Weights of a small mixture-of-experts language model, trained from scratch on English Wikipedia.
Experts: 32 experts in each of 8 layers, 64 SwiGLU neurons an expert, 2 picks a token, a sigmoid router, a shared expert of 128 neurons.
Below are experts of layer 2 (counted from 0) of a mixture-of-experts language model. Rows are named router (the router's row for the expert), gate (a neuron's input weights, with its number), up (a neuron's input weights, with its number) and show model dimensions 0-191. Each number is 128 + 32 x the weight over its row's rms, rounded and kept within 0 to 255.
After each expert's rows: "gets" lists some tokens that make up at least twice as much of what it gets as of all text; "mostly gets" lists some tokens that are sent to it at least half of the time. This comes from a sample of Wikipedia text that the model never trained on. Tokens count by the router's weight.

# expert 28
router [140 144 173 103 113  84 127 170 103  84 147 141 124 228 145 110 123 147 114  98 115 134 134 163 132 115  81 146 141 135 123 149 131 134 127 114 143 184 143 144 103  53  95 109 132 163  90 119 145 134 148 115 133 132  95 149  85 123 106 190 114  84 101 156 110 118  67 153 196 134 121 133 207 167  77 141 133 151 123 126 117 126  88 161  39 157 148 230 147 162 119 142 131 141 123 130 134 138 146 105 139 118 139 133 153 133 111 147 107 160 133 141 148 133 150 170 107 136  53 149  72  96 150 128 105 103  86 128  46 125  82 131 132 129 161 135 140 144 139 143 185 127 187  81  76 109 110 128 125 160 100  88 115 108 212 107 137 134 145 105 149 130 126 161 130  84 139  95  87 156  44 145 140 213  92 144 157 125 162 147  96 114 128  97 120 104 173  61 130  85  96  73]
gate1 [134 163 169  96 170 148 119 218 207 143 131 128 140 198 153 175 100 145 130 113 168 128  86 109 147 107 145 106 132 117 115  78 194 111 145 115 173 141 122 117 149 131  73 128 149 112 166 199 110 165  89 121 140  70 121 115  71  96 109 235 168 133 124  78 150 126 130 181 140 100 130 101 130 143 116  78 174 125 132 117 122  72 157 110 101 145  90 132 117 122 110 122  72 129 124  74  78  94 117 138 107 181 115 142 187 158 102 169 152 160  68  76 157 126 179 135 157 133  75 199 106 120  95 128 111 133 133  57  91 183 118  86 142  77  98 137 133 136 114  96 134 148 175 111 111 128 143 151  92 133 136 124  50 132 110 132 116 154 123 177 117 129 146 155 112 113  75 144 126 117 194  99 132  89 101  79 116 146 130 127 137  88  79 102 156 138 128 139 150 133 139 105]
up1 [ 84 134 130 155 107 138  97 118  36 152 155 198 121 124 119 127  56  85 175 113 160 117 170 158 126 108 144  88 128 167 118 138 153 139 142 164 156 199 112 100 146 141 148 126 110  95  94  80 113 187  93 197 111 129 176 116 118  90 161  86 108 136 116  63 162 133 145 137 141 112  86 159 164 152 143 122 119 148 121  63 146 168 113  94 179 144 112 128 127 105 124 139 149 164 134 148 143 127 121 123 129 119 110 129 186 165 180  89  88 146 103 177  67  90 105  47 135 137 172 116  97 163 136 171 151 102 107 121 151 107 148 144  64 124 130 131 111 167 106 134 118 130 168 155 159 152 122  36 177  83 151  39 133 159 211 136  85 108 130  81 157 140  93 175 120 113 152 115 102 121  96 120 104 137  92 131 168 127 120  99 130 143 183  72 130 121 157  90 131 142 133 172]
gets: ":", " |", "-", " –", "s:", ";"
mostly gets: ":", "s:", " by:", " Born:", " 3:", "er:"

# expert 24
router [110 148 145 110 134 121  98 132  49 166 121 175 163 120 182 123 198 120 184 146 119 120 127 133  48 156 111 161 196 122 151  96 142 137 116  84 113  94 145  63 128 142 126 141 148 160  56 132 164 124 147 110 183 139 132 132 110 109 166 121 135  92 132 139 122 121 104 149 151 118  80 103 162 201 123 156 145 154 111 150  99 177  74 153 122 140 112 111 164  52 185 151 143  82 106 147 100 139 171 112 136  96  59 143  68 161 103 170  62 141 127 127 147 101 135 165 122  86 165 169 118 132 159 136 100 100 110 133 185 110 136 150 126 142 155 134 149 156 128 124 108  90  54  58 136 102 156 128  94 162  92 148 101 104 120 164 102 114 133  87 134  84  54 113 134 131 117 138 209 122  73 155 121 146  70  60 164 155 124 124  59 125 118 143 133 166 118 122  91 112 129 119]
gate0 [117 154  96 125 110 161  84 157 102 187 167 108 176 131 134 200 191  81 114 123 121 121 140 153 148 116 128 110 150 150 116 105  82  66 127 133 124 119  99 199 141 107 107 193 167  95 136   7 116 152 109 132 152 175 118 109 119  86 147 137  91 171 179  83  90 128  87 143 116 177 134 131  80 149 163 122  65  98 115 194 155 142 111 118 134 163 211  93 128 105 108 117 101 143 123 115 145 117 127 119 130 109 155 134 139  77 126  86  98 183 152 126 181 138 168 165 138 119 125 116  85 136 143 104 137 170 117 177 130 135 149  96 115 138 102 183 143 171 137 101 150 147  59  87 126  81  87 100  83 115 122 167  80 105  64 102 144 108  83 191 119  40 126  75 166 128 134 129 117 139 144 131 106 117 145 178 130 113 124 130  89  85 122 107 167 129 115 115 105 118 144  96]
up0 [142 129 105 194  88 171 138  67  90  98 168 156 138  92 130 133 127 116 119 141  89 161 134 185 122 101 130 130 105 173 104 153 132 103 102 147 108 135 163 103 137 132 158 183  89 122 128  74 167 119 181 120 117 143 138  89 158 114  97 125 126 149 191 122 114 129 150 185 133 174 116 125  52 134 129 183 109  86  92 102 170  59 141 133  99 109 112  97 133 107 119 139 116 114 136 112  89 120  94 125 119 190 122 147 185 121 111 152  78 158 140  46  86 146 151 146 106 177 136 120  91  86 180 129  80 187 123 151 147  71  96 104 112 149  92 155 180 142 130 163 126  73  73 138 177  60 129 177 105 119 146 136 123 159 104 118  48 109 137 106 129 105 102 112 127 104 134 137 157  65 139 147 106 144  80 106 131 143 192 119  80 142  65 143 148 185  45 160 162 147 133 141]
gets: "a", "er", "o", "en", "us", "et"
mostly gets: "a", "est", "ist", "et", "ent", "'"

# expert 8
router [146 138 133 140 173 108 113 130  88 109 148 175 190 107 146  37 143 131 175 169 173 120 130 168 100 144 106 155 150 137 134  83 152 160 131 113  72 134 133 165  93 129  83  76  97 119 131 137 141 125 167 147 119 169 120 147 106 118 105 122  92  63 125 111 123 132 132 137 132 121 195  73 121 172 136 117  77 169 127 154 102 121  93 141 117 119 113  77 119 123 108 138 162  95  73 154 113 146 143 111 153 110 150 127 110 175 107 174  77 178 105 144 128  85  52 140 140 117 150  96 126 108 190 149 151  85 120 151 242 220  87  89 134 139 146 113 151 120  98 143 104 141  93  88 135 103 117  96 113 119  62  82  31 120 124 169 113 152 192 115 161  93 151 129 137 137  87 146 107 138 166 170 135 132 160 110 123  90 126 150 128 123 113 118 169  51 136 188 152 143 151  99]
gate1 [175 126 158 100 213 134  96 111  67  95  93 125  74 102 174 128 178 153 165 118 204  88  58 158 129 104 152  73 184 146  90 120 125 155 140 119 173 133  78 159 161 169 154 100 139 112 154 143 188 126 166 118 107 158  66 102 124 152 123  89  98  88 107  99 145 126 158  64  95 154 157 143 154 104 177 163 134 133 174 135  98 147  80 142  92  96 143 159 193 170 125 143 116 116 144 128  77  89 112  93  89 171 124  98 140 179 148 131  87 127 126 100  67  69 105 123 166 171 115 136 111 166 115 140 130  88 130 100 181 137 121 135 122 115 140 130 166 146  86 116  54 144  58  88 136 120 101 126 121 102 156 122  84  47 100 123 161  70 134 146 139  67 160 122 115 115 137 123 143  79 106 107 151 141 117 145 115 145 126 161  75  96 122 121 138 102 139 101 152 130 159 172]
up1 [139 150 134 160 123 122 133  79 111 115 101 125 191 150  51  85 131 129 132 171 189 183 164 128 144 158 134  94 147 109 163 128 108 162  85 185  94 189 138 161 155  84 106 160 187 133 115 115 168 125 134 132  94 131 154  73  94  89  59 129 125 170 153 157 133 126 120 118 113 168 117  75 109 154  83 127  97 163 115  92  97 127 160  97 140 120 138 116  99 109  97 118 128 114 147  75 147 154  86 150 136  73 134 115 126 137 139 154 131 163 133 159 149 210 189 164 149 105 122 123 135 137 139  40 131 103 131 175  58 157 126 102 144 150 119 192 162 129 155 111 158 150 163 127 134 154 161  85 154 148  48 137 123  94 102 158 173 120  75 130 179 159  93 109 136 103 118 163 179 118 114 107  93 127 142 211 106 105 126 136 122 155 151 181 122 169 205  82 135 142 186 141]
gets: "-", "|", " In", "In", " he", " On"
mostly gets: "-", " In", "In", " On", " David", " After"

# expert 30
router [121 132 120  88 157 107 114  99 113 104 171 123 110 121 139 126  75  94 190 176 142 113 134 122  80 110 124 122 184 143 124  72 174 130 110 152 113  86 132 138 156 101 124 132 140 125 176 166 173  93 155 129  78 142 135 210 129  84 150 144 193 138 110 155  97  99  97 159 130  89  67  96 164 119 115 127 137 234 121 126 138 112 132 129 141 161 102 148 168  95 115 136 133 190 133  50 136 142 207 107 166 159 114  99  91 148  92 135 110 129 109 135 147 150 165 157 189 135 178 138 184 140 109 148 110  66 117 116 163 140 110 112 104 147 102  88 105 182 142 102 193  87 142 178  83 108 116 121 106 118 112 140  58 119 115 145 127 130 136  52 155  83 133 111 146 157 122 133 163 160 136 178 190 147 117  69 161  51 135  93 111  49 127 105 124 118 136 120 102 124  96 128]
gate0 [192 127  90  84 126 129 171 141 138 172  85 152  87 154 184 139 107 110 182 177 178 130 124 194  97 122 145 153 137 155 109 101 148 200 109 170 134  85 123  93 113 138  98 127 163  79 170  99 116 123 132 139 147 138  82 154 140 112 161 100 134 129 148 143 138  81 159 150 118 135 111  93  89 136 127 216  91 137  36 148 133  43 147 125 140 135 193 134 128 151 121 139 141 105  97  99 158 151 103 164 136  94  93 128 196 128  97 108 142 115 101 119 117 137 149 134 149 124 148 162 125 123 181 119 150  98 103  98 126  92 197 124 100 116  79  85 144 139 107 125 164 108 157 172 111 123  64 159 135 153 159  89 130 122 134 124 185 153 130 152 172 143  91 170 155 135 161 130 102  62 132 112 228  98 118 110 128 138 117  97 162 123  83 106  95 154  82 119 158  37 108 176]
up0 [ 84 101 160 174 122 134 114 150 117 107 148 163 158 165 100 154 148 148 104 123 160 170  96 136 139 122 181 142  98 123 178 153 160 152 146 140  96 161  61 119 156  79 134  83 212 143 166 102 171 195  90 211  98 135 155  80 156 174 123 143 150 127  96 200 139 121 108 133 172 109 119 156 119 116  76 122 107  93 141 132  98 136 143 150 108 124 163 141 137 103 146 125  87 135 172 112 151 171 105 164 170  96  91 111 131 103 137 209  95 108 146 200 141 124 140  83  95  76 111 166 162 116 116 167 100 170 103 156  93 113  87 114 143 106 140 132  97 202 123 138 168 211  84  81 180 127 104 118 110 110 144 122 179 156  95 144 102 131 124 107 147 167 139 135  86  98 133  72 172 106 128 134  99 104 194 119  78 145  87 128 148 134 128  89 106 131 172 147  83 132 106 190]
gets: "ed", "on", "in", "ad", "ag", "ig"
mostly gets: "ed", "ted", "out", "up", "ond", "ag"

# expert 16
router [166 171 157 212 155 145 105 126 100 140 191 151 127  97 164 100 134  90 126 121 153 103 138 128  29 156  80 112 108 161 123 195 173 115 147 135 107 118 130  95 102 101 123  62 129 132 184 178 106 149 124 153 138 163 120 137  92  74 166 120 117 198 184 162 116 118 106 109 154 105 148 116  82 125 154 129 113 126 129 145  84 135 163 138 125 112 100 132 116 149 110 161 157 103 110 168  77 161  93 163 148  81  91 122 157 142 134 146 124 138  87 149 132 121 113 177 107 137  94 149 175 127 126 116  96 134 123 162 161 150  77 124 111 160 111  88 186 193 136  86 173  76 206 111  81 120 126 110  80 161 139 101 179 101 162  99 103 196 137 145 102 116  97 122  79 115 105 154 119 236 123 112 133 110  98 126 142 128 154  88 115 116 143  72 114 122  64 129 169 151  81  87]
gate0 [170 152 120  70 149  76 176 100 159 137 153  77 106 107 114 114 124  89 148  94 167  66 141 128 107 168  79  35 113 105 103 147 112 110 136 116 177 143 164 118  67 157 154 135 117 180 100 117 118 168 199  77 130 118  99 162 114 152  84  83 153 184 151 135 116 117 112 146 111  84 140  97 100  95 115 126 192 105 119 167 139 178 108 113 135 118 163  86 124 133 151 117 170 142 184 203 144 139  97 168 125 157 138 181 130 156  84 171  75 180 118 110 192 115 158 128 155 178 124 150 130 138 138  81 133  97 157 122 126 151 102 140 133 103  77 131 153 109 206 141 119 126 148 108 130 108  79 102 134 178 156 112  34 133 145 128  86 108 142 101  99  93 150 131 125 167 157  87 151 116 107  93 120 115 200 160 139 128 190  99  94 114 109 107 137 157  90 150 101 170 151 110]
up0 [187  81 106 104  91 127 171 133 100 166 107  87 148 183 208 174 104  99 146 132 171 125 142  83 141 111 133 123 124 174  83 135 136  91 146 176 166  81 163 189 135 121 151 156 151 128  92 146 115 139 150  98  82 132  97 110 176  97  92  48  64 157  41 133 134 144 125 150 118  69 118 119 137  94  83  89 157 144 144 157 159 174 129 132 154  98 200  83 196 133 156 100 166 103 128 149  88 145 158 114 176 191 104 137 105  95 133 113  76  92 132 152 153 119 133 160  81 162 120 142  76 101 123 102 133 122 133 140 109 142 131  60 103 182 180 150 117 121 178 185 123 161 137 119 119 130 114 126 191 139 102 100  89 141 149 169 141  53 109 160 111 153 153  81 146 126 135 140 161 122 132 117 156 127 171 140 117 116 138  82  95 133  66 111  92 124 152 125 137 149  79 118]
gets: "m", "l", "h", "al", "b", "t"
mostly gets: "b", "p", "t", "r", "d", "l"